config.toml
n_layer = 8
d_model = 128
n_experts = 64
experts_per_token = 4
d_expert = 32
d_shared_expert = 64
activation = "swiglu"
moe_layers = [1, 2, 3, 4, 5, 6, 7]
router_score = "softmax"
normalize_top_k = true
routed_scale = 1.0
balance_loss = 0.00312
balance_bias = false
shared_expert_gate = true
init_std_router = 0.0227
lr_router = 0.00224
n_head = 4
n_kv_head = 2
head_dim = 32
vocab_size = 1024
norm = "rmsnorm"
norm_place = "pre"
norm_eps = 1e-05
positions = "rope"
rope_base = 10000.0
rope_fraction = 0.5
qk_norm = true
attn_scale = 0.337
tie_embeddings = false
parallel_block = false
init = "uniform"
init_std_qkv = 0.0442
init_std_o = 0.0
init_std_up = 0.0442
init_std_down = 0.0
optimizer = "soap_variant"
lr = 0.0139
lr_mult_qkv = 0.5
beta1 = 0.95
beta2 = 0.99
lr_head = 0.0141
warmup_steps = 58
schedule = "wsd"
decay_fraction = 0.665
decay_shape = "linear"
final_lr_fraction = 0.0
batch_tokens = 262144
seq_len = 512
doc_mask = true
train_tokens = 747400000
steps = 2852
dataset = "wikipedia_en"
Below are experts of layer 5 (counted from 0) of a mixture-of-experts language model. Rows are named router (the router's row for the expert), gate (a neuron's input weights, with its number), up (a neuron's input weights, with its number) and show model dimensions 0-127. Each number is 128 + 32 x the weight over its row's rms, rounded and kept within 0 to 255. Numbers have three digits each.
After each expert's rows: a language model's description of what the expert responds to; "comes after" lists some tokens at least twice as common just before its tokens as in all text. This comes from a sample of Wikipedia text that the model never trained on. Tokens count by the router's weight.

# expert 58
router:168086121160156155085195186189113159162080100134125104087151096145113090126172166158126162135130148071110120101156084079109097180209148184088122079119104116097175122155092133137101136136147122111109101115099088112130152097106136133102133168137098119102103081161085084151136167159176158094133108138124105185165198075110169171136099153134094185107134080152113144077099107092147130092133
gate2:136114157216109136098130095115097143036123168122158126105144131152075133131137114173151199162153147105201102156107076093119095135027159159132155123170171124123129108133130094128145104160099144120135102144101186137123107121131181157132157142137108151145177166177167124184138154112132113124172133113166136081145121112103192208095086138105088166182124136146093139115061127120145117163125
up2:098140106141146131137184112058108170170133114116107112133140084073167128127123127181152101133115156152149072126144159129146111164175165133121172131103182086105169171089142179103171139103138153099109168120100141114169122064114105150152140142087085072160116100129111202100100096173089147159158105072195125125128112091036127157133171078109149098173136105166126130107199110117080099149134
It responds to: Space before numbers. Standalone spaces and symbols like dashes, $, + that come just before digits, mostly in statistics and score tables.
comes after: " |", ";", "|", ":", ",", "1"

# expert 2
router:159115089119083092154151077122182102129079117159123138127111100120120121187166152127116074131126154165042129112096162174147180165093163079101159088132145061130086105113186133062150166115168080167170090086142118095105124170105106132173137095118169095106089085159127104121161108133119144199130189154113086178135153081097122156121109160094140123186117083144124162126095141153098152142113
gate0:107115119139127184122153040119074115161104118150166113112123151122141139157148151149167119116094116148074179154089071095157161110104131138138131166147180164103142162126138103188174112118144083195115086119107183192101083135200132154091156110142116082199192170092122096078128166141128143143137157150122158092163153138092152146077187132126096078149121179114105153084147163114136166122123
up0:128140107146150138095132126096155126135118086118139165180076200129126147114133127093149110095127137145156110112131127062037158119165145140086128151129167110131121154100119177126173139120165137145122193127069124095190097142134063153080114176154074094022109131164149091180178088133140121052103154132109103133079070103131136184141092098137125153129086080137103131140081115120096140113116
It responds to: Clause-boundary punctuation, connectives. Commas, closing quotes, parentheses, semicolons and following connectives (which, where, but, that, and) ending clauses in narrative prose.
comes after: "s", ",", "ed", "es", "a", "\""

# expert 41
router:154111163163143156133110162083124096136084087086118090126108144147133143130124173143189160132106166119074112119128161123094055142131128130160078062188158105101160109108172104154154145168125122194176156099124075153150075102192138169132122089109167173153137132113088128170138140141166141135122098064108083187156187179128160130145122063197134157129124136130163172143169097112126165122177
gate1:143141113168144150172129174103152112107118138144163079153118155133155112151100123140169093174166160052100202149128174149120113098175203127208061162115111124131127163119117106193175198114121108144145134125099103130136142115145139132095144177088157123136119131173101137122081147109156104106135146144066149133104187147094146127106136105156111130185082028128144123151111195107143165074149
up1:115113064155129158171133143121118077113077148180070132110089090099107113086123150163148124166142153128156090100143152152126143133120188156135127142108142110114148104106025100150114101105129078150201240145126075133128133106114149121081156120080086133082146196143135148135029122124161098133105126121148076144107136142114105132050116154141136143116150064115130131158118163106114166119132
It responds to: Capitals and acronyms. Single capital letters inside acronyms and codes (A|U|RA, C|I|O, S|I|ADH), the pronoun I, and symbols like {, _, $, backslash.
comes after: " ", " (", ".", "S", "I", " I"

# expert 40
router:172085144086102097142117111199221121109074149164129183103061134111180118152171143148095106109132143177086133095139181115105155174124161104106147091139143085145108102136149087091158115141164119176190056109172173091132090138086113118129164096143170106066104129155168140139114084097120179158138176118126105169096130104084085129115151170113171118159117142099127120139089130133085114082105
gate1:104140160124146167140142116050093104095166109161060102106117100088174130145140128047108105105104122098123127117116154161189137065075159152142152093092121116113119073086148107066146207139147153148093148122168152107171166118168100128177123141095083087106096081183125133095139066162117127145104130124170129095133080112143093145166134095147094133139088083110175130150091139129108206153098
up1:122114117114142142140161130129084075110138096136081136122094135131075161098134179125121119135129053107133159157083108082139134077156081146187162097082142146069119095174160127097114176175142144160112146127145105172135151119118049054160182139142148113098153102167106101121089106104136155113107093114143158048102127137125139083148172062090120107131128111126114090165190164209147160165170
It responds to: Conjunctions and commas. Commas, and, or, which, who, where joining list items or clauses, as in DNA and RNA, France and Great Britain.
comes after: ",", "s", "es", "a", "ers", " wh"

# expert 24
router:171186127131079149172094155146116110113110109107177133135151154130168136134090112137177073117069080081137115106159127072119165102086083135100124129141165157167169116086152109117124172165140097130195080136062200087131140142130090135158181124133054211141120119115133107142082078099125159154104084118109127123096143130181162081165109173100150124137098146111144178117106190122183140129139
gate2:152136141165114039099129075126063142132130149092105099135147088117157137173131164144154085149114083144135092092142128134147142112131041151161127107133126079082156125098153149145133135174155177128138175107166167166152139190131166086202163116165107115147065152128126095114127138168128075175081084123148108115113144200144141101120154168097163145152100066055157160167110103150147091141113
up2:138167103119064051093127144179144142139184152094147140173163156143156126108122083125203110152153103052142107159181186160181156137137085143118152129110120106099089132086139098128080142116086135112143137129162151072124128083197112104160093094126156124121128090050154129145116095115113082098162111120136139187051096142164123110164092132122111124120092105079172148153175070113106161127130
It responds to: Articles and determiners. Articles and possessive determiners opening noun phrases after prepositions, such as the, a, The, his, its, plus 's.
comes after: " of", " in", " to", ".", "ed", " as"

# expert 0
router:146124126094131135111100065137103147050160089102165071111085150115150195167127105159165142106078130111130124140098093082127081062119120186134097137149145113155196161109147100172128122112160195192093130133061111116103071132127132079145099172100177145103119106128119167092131112134146208133109101146158118091107152157173172124109143112106088149081075126136130084174183139105142134156147
gate1:151119130142140147098099163101170173149139010071148159098115102161181140125178164142119141150153141141101139132098122137082134138212096112174095118129142102162116132128155130081149114166112207132115135067126159099134114107114136131170099144145177135179086134150129131178128141128113141159142104120094110173164128134177149127124128128113190097191140024110125139166197167157089095152148
up1:194147071089071123119139141149123124123142167154178113147153149156095077120098104138128182129183147108135126138135169092112079109096128147132124133133132151122163101141100118063109185138184066151125161171141066145176141167122144150132092102073134128063113181169125166105176165100116094059090112067086102134135133132126133134126064139112167172104134195178169123100149116158150146114196
It responds to: Name-internal vowel pieces. Vowel or short syllable pieces just after a capital initial inside proper names in lists, such as F-a-ith, B-a-iley, Kub-e-ška.
comes after: " S", " B", " P", " M", " H", " W"

# expert 53
router:168125174125156168131106075090111088123209147133092078128119090164108112125181091130164141123101161155093165080134191144168127137144143140107154122126117105196079129110108145134141151116125119075177168169078151090099093167184095128143143079108153129078073092096112186115124158153135125138102136101121146088126173130159072120118084170094135154137178143165058122118190187123144115161082
gate18:129148162162139141117097041049120116113109138175129128124058168116081181107100152127162180127104109111130113166148172078140156123154166162116073159137126103112146139132168168105246171115140126174142108151108164121115139155122138126164118100179162164092106121136121119112158153133164130138121147113114121092179090182093135186181099138158171084147135138063129077129157151142082139148183
up18:158115093115127135084114096132202127085114136050176129118121128105116100135128087125187107121112152101093191078142081211113139159140141117134159115175150144095120097127095173140083116146148134170088072127110137180126109119155119109146081185097093126075174168129118140154181121107100101068144100124108102202121111168132146107129113145072129117078100059121113116085152156069193136108140
It responds to: r in consonant clusters. The r in initial clusters after a consonant, like D|r|um, D|r|ive, th|r|iller, and word-initial gr, tr, pl, fl, Br pieces.
comes after: " D", " N", " R", " T", " P", " V"

# expert 56
router:076090109111125180099129156138122074119191114156111096083142107125143174145126162107131181170176096105116165149163143133193081095108209172139069142107140143151083059060095114084085100116074174147149179135089131131150139162100188118117095102158166129136123151150098096172169154114162130111080131098077154158158121136099139135139133149164110150118109109161153161096192115134147181136159
gate1:093089129115073173131212132156133128112123163149109120097184123198130162096143113045125119183113119173157147149150152152114122098186175187148092152153115086096127197071117156143124116143108139151125100141156104155110136115100126090122135098069116089150114110132120166151154151108077116106131113133129123166120080088113148142129129159154119153089154088091069160138228126193118180073152
up1:102171103174136133138107127119169174149082172125126149099154153136110131195142068062168124129106121140102136121160143143159154095125175089118210159079141156135101128166170153064101146120136157104160067154158078122149106062167037126094115184096091140153123077100107126097194111096178122127192087115143135157154150138088077128109117143115114114081129134119107187135125142154129126111168
It responds to: Table digits, election rows. Digits, percent signs and spaces in statistic and election tables, plus row-starting capitals like Turnout, Candidate.
comes after: " |", " ", "|", ".", ";", "–"

# expert 42
router:129141084099117110083094144107120070142124102163071076132132147121153076128060122134162087140126086174087077128142083077041092141181112206145151150097128181176081169131146139069125133105160145113105121116141120128159149109128139168099164123129074131095155083129169154088096133119159172101103165140143097087135156130153108115148150069188133084113157100094092085124194111121101144167125
gate12:115133178198138124104140157117144186136105126143027099117034131109154088081124068129142131173118110174161126185146137110080157159150115139146115150135097205115133092120123140123152158114121130055145112161098173106119128069103128096115136104130071144141163087176140141114174108123097114123111167171085116068096156114127099143125185159163080129155133084146116135070181172118158144140143
up12:124115159148141150123104136151128060138129072167107192115081099156111170179106069125087092088144094123115075163123093165148149133158112146124104113135122130104064161100098172160111100178112129127114095160167134201088184119131134141135150154109135155115078099117100173145113173125124172138077072136103063099112094150078116057085078166093086168096124179122163136173090105108092128104112
It responds to: Mid-word ro/in syllables. Second syllable after an initial consonant inside words, such as t-ro-ops, Arth-ro-poda, Tra-in, t-un-nels, batt-al-ions.
comes after: " t", " T", " m", " b", " c", " r"

# expert 47
router:173195082187118098134138087163083149173135096163153170155152127145132123109081125163130140187112060067159175099094100113118174131086108096133113162135148142149111101128102141067109185123140135145130128126081159130100161102090109138153134109140139244141113167130153142141128114133146144106166063123095151107075116085131110131133141196122192164139123151105104157147078165201149157132157
gate0:100139104125143069106070118063101087137122116132126134106112088134149115134081126121154128102163151085185071146104125103087116142109136117092106080147109118102114085144187068152092183132136210129106150148165107156191153114140103105143088189100151101104135118140089136147090081149148166165103133078162099157126185121142109115105186172155096129120169123082157110185091122210124075139176
up0:152215140077121167140096158115161101104139160157151134147092140156121163133131151103160158152105124162104122093141169085151104143166129141101099156113097144145087124119088116092152167112086132100130171147137073126118082114188101107113149138202112123091136095047108143053117175130099194117144131171109146098143149106111178182143176114104084139099120183112203098200164103143153116096086
It responds to: Determiners and table pipes. Articles and possessives (the, a, his, their, its) after prepositions, table pipe separators, and ordinals like second, four|th.
comes after: " of", " |\n", " in", " for", " with", " to"

# expert 35
router:149120086167188148132179106119095085151145099155139126063145171127128116128104161144143103168180170092160170091124164131094098112128167084125128110136104139087113120095102148122117124073141181189079158086085102137072133079165174134110135099128145113135132085152111167155148156150165163133152169079104116119148147098099175073177085113179158158102149158096209126075175087135080163151167
gate1:134087151115177203109162111125152150171093103169140124085144172111088126125115085114149102094165113203087126179130075155115111138189160079184104102082131127149105143083164110025103072119132120149139151159093132132125100143088183072127155146126169131134103161121173134107139117050134105102129160135095091118172103122115152121107131156150137185102091117149131166158187057145141136149128
up1:115143181122173138099113148080107144143092059148102098131136124100169095160163163099120069106141178099070064145160174143202146071062131106141206132157119105125131164137139134133169128107082158135128140115170060129134087183131077140153111165145104124079157075127136129116155182137085109125190122125151126143193132129160154135091129123135172131118103148108187142156178152116147122191097
It responds to: Digits and years. Number tokens, especially year prefixes like 193, 200, 201, plus digits in dates, scores, coordinates and table cells.
comes after: " ", "–", ".", " (", "3", "4"

# expert 3
router:117139117149180100155192105183183106170155084115139147120155094132096075152179158144148165217181124096188149125095129130133116168071125158109154066181160117165094096132094149145186159090144093162155165097169123103108139073131113103122118092121144151186080140089111097173149130071094120127161101090205162140120154130107135144130080135117154107104131133144092110111098107088164079137118
gate1:082140087121093093102141069132182104076059126120103145118090063078129123162178122084119136212116164121119139181128171127127149115181154137149056186118129137131130140102094115127153145168151080148154158129134151142116123132102193161150198133128163132119146120114144156179106146122136027111100163111133087116070168138106075136129127132100192140146098077076101138158120113105149118155160
up1:076146075158128117120175146141119147068174143118134098121092073091112141115137159160128074146148152138137151191148079096176143140137145144129170175129152120148104100128146096092148112107123148149057144125108105130131181106126086166129163148173079182202188178129121142170072153162126062160057118087135138134091146163124126149080131138050140136133104061096140095100148116121127095168083
It responds to: Sentence-ending punctuation. Periods, commas, colons, semicolons and question marks ending clauses or list items, often just before a table pipe, e.g. "weekend. |", "Stuttgart:".
comes after: "0", "1", "2", "3", "4", "5"

# expert 9
router:124146125180156170100138131116138128138140139141146102117088112119124110117050136139132125126160180148129102177168109144166089146130085123068104100116117073102138114199105064105105146125142216050152131086183141158159040121159141070117157180073095125112103152111071136116137115120122125159125134133123128145146096149114146108144192146134076106177069150124108115117170184140163105066178
gate2:158119146126116135100193103111167114152097059163159154149113185087120079127087078087157141152092146196107113144134073147101141102119168173109143094162132093121144120137084108124083099080146139090155108132214090205150155122089097074122124176083106115140128099109165111099097139100115189145126118073182152156170148116140104102098175075133118146173136113152124143104134154212141130104134
up2:105103120127088117150110191113113136101097106093120150153153120121128116088125113152141116102112120080059192117122120109116231060108170095144130102094088138136153125087180075110138120118075120077116151151106163098113172106103092075117126103167133122176158122064152099197122117158122089113166146151143164155097075141105148092119079162143140142130089183167162178078149142092158196104107
It responds to: Capitalized word-initial fragments. Word-initial single letters or short stems such as G, P, Co, comp, p after the or a hyphen, e.g. "G|overnorate", "Co|ordinates", "G|erman".
comes after: " the", "-", ",", " of", ":", " in"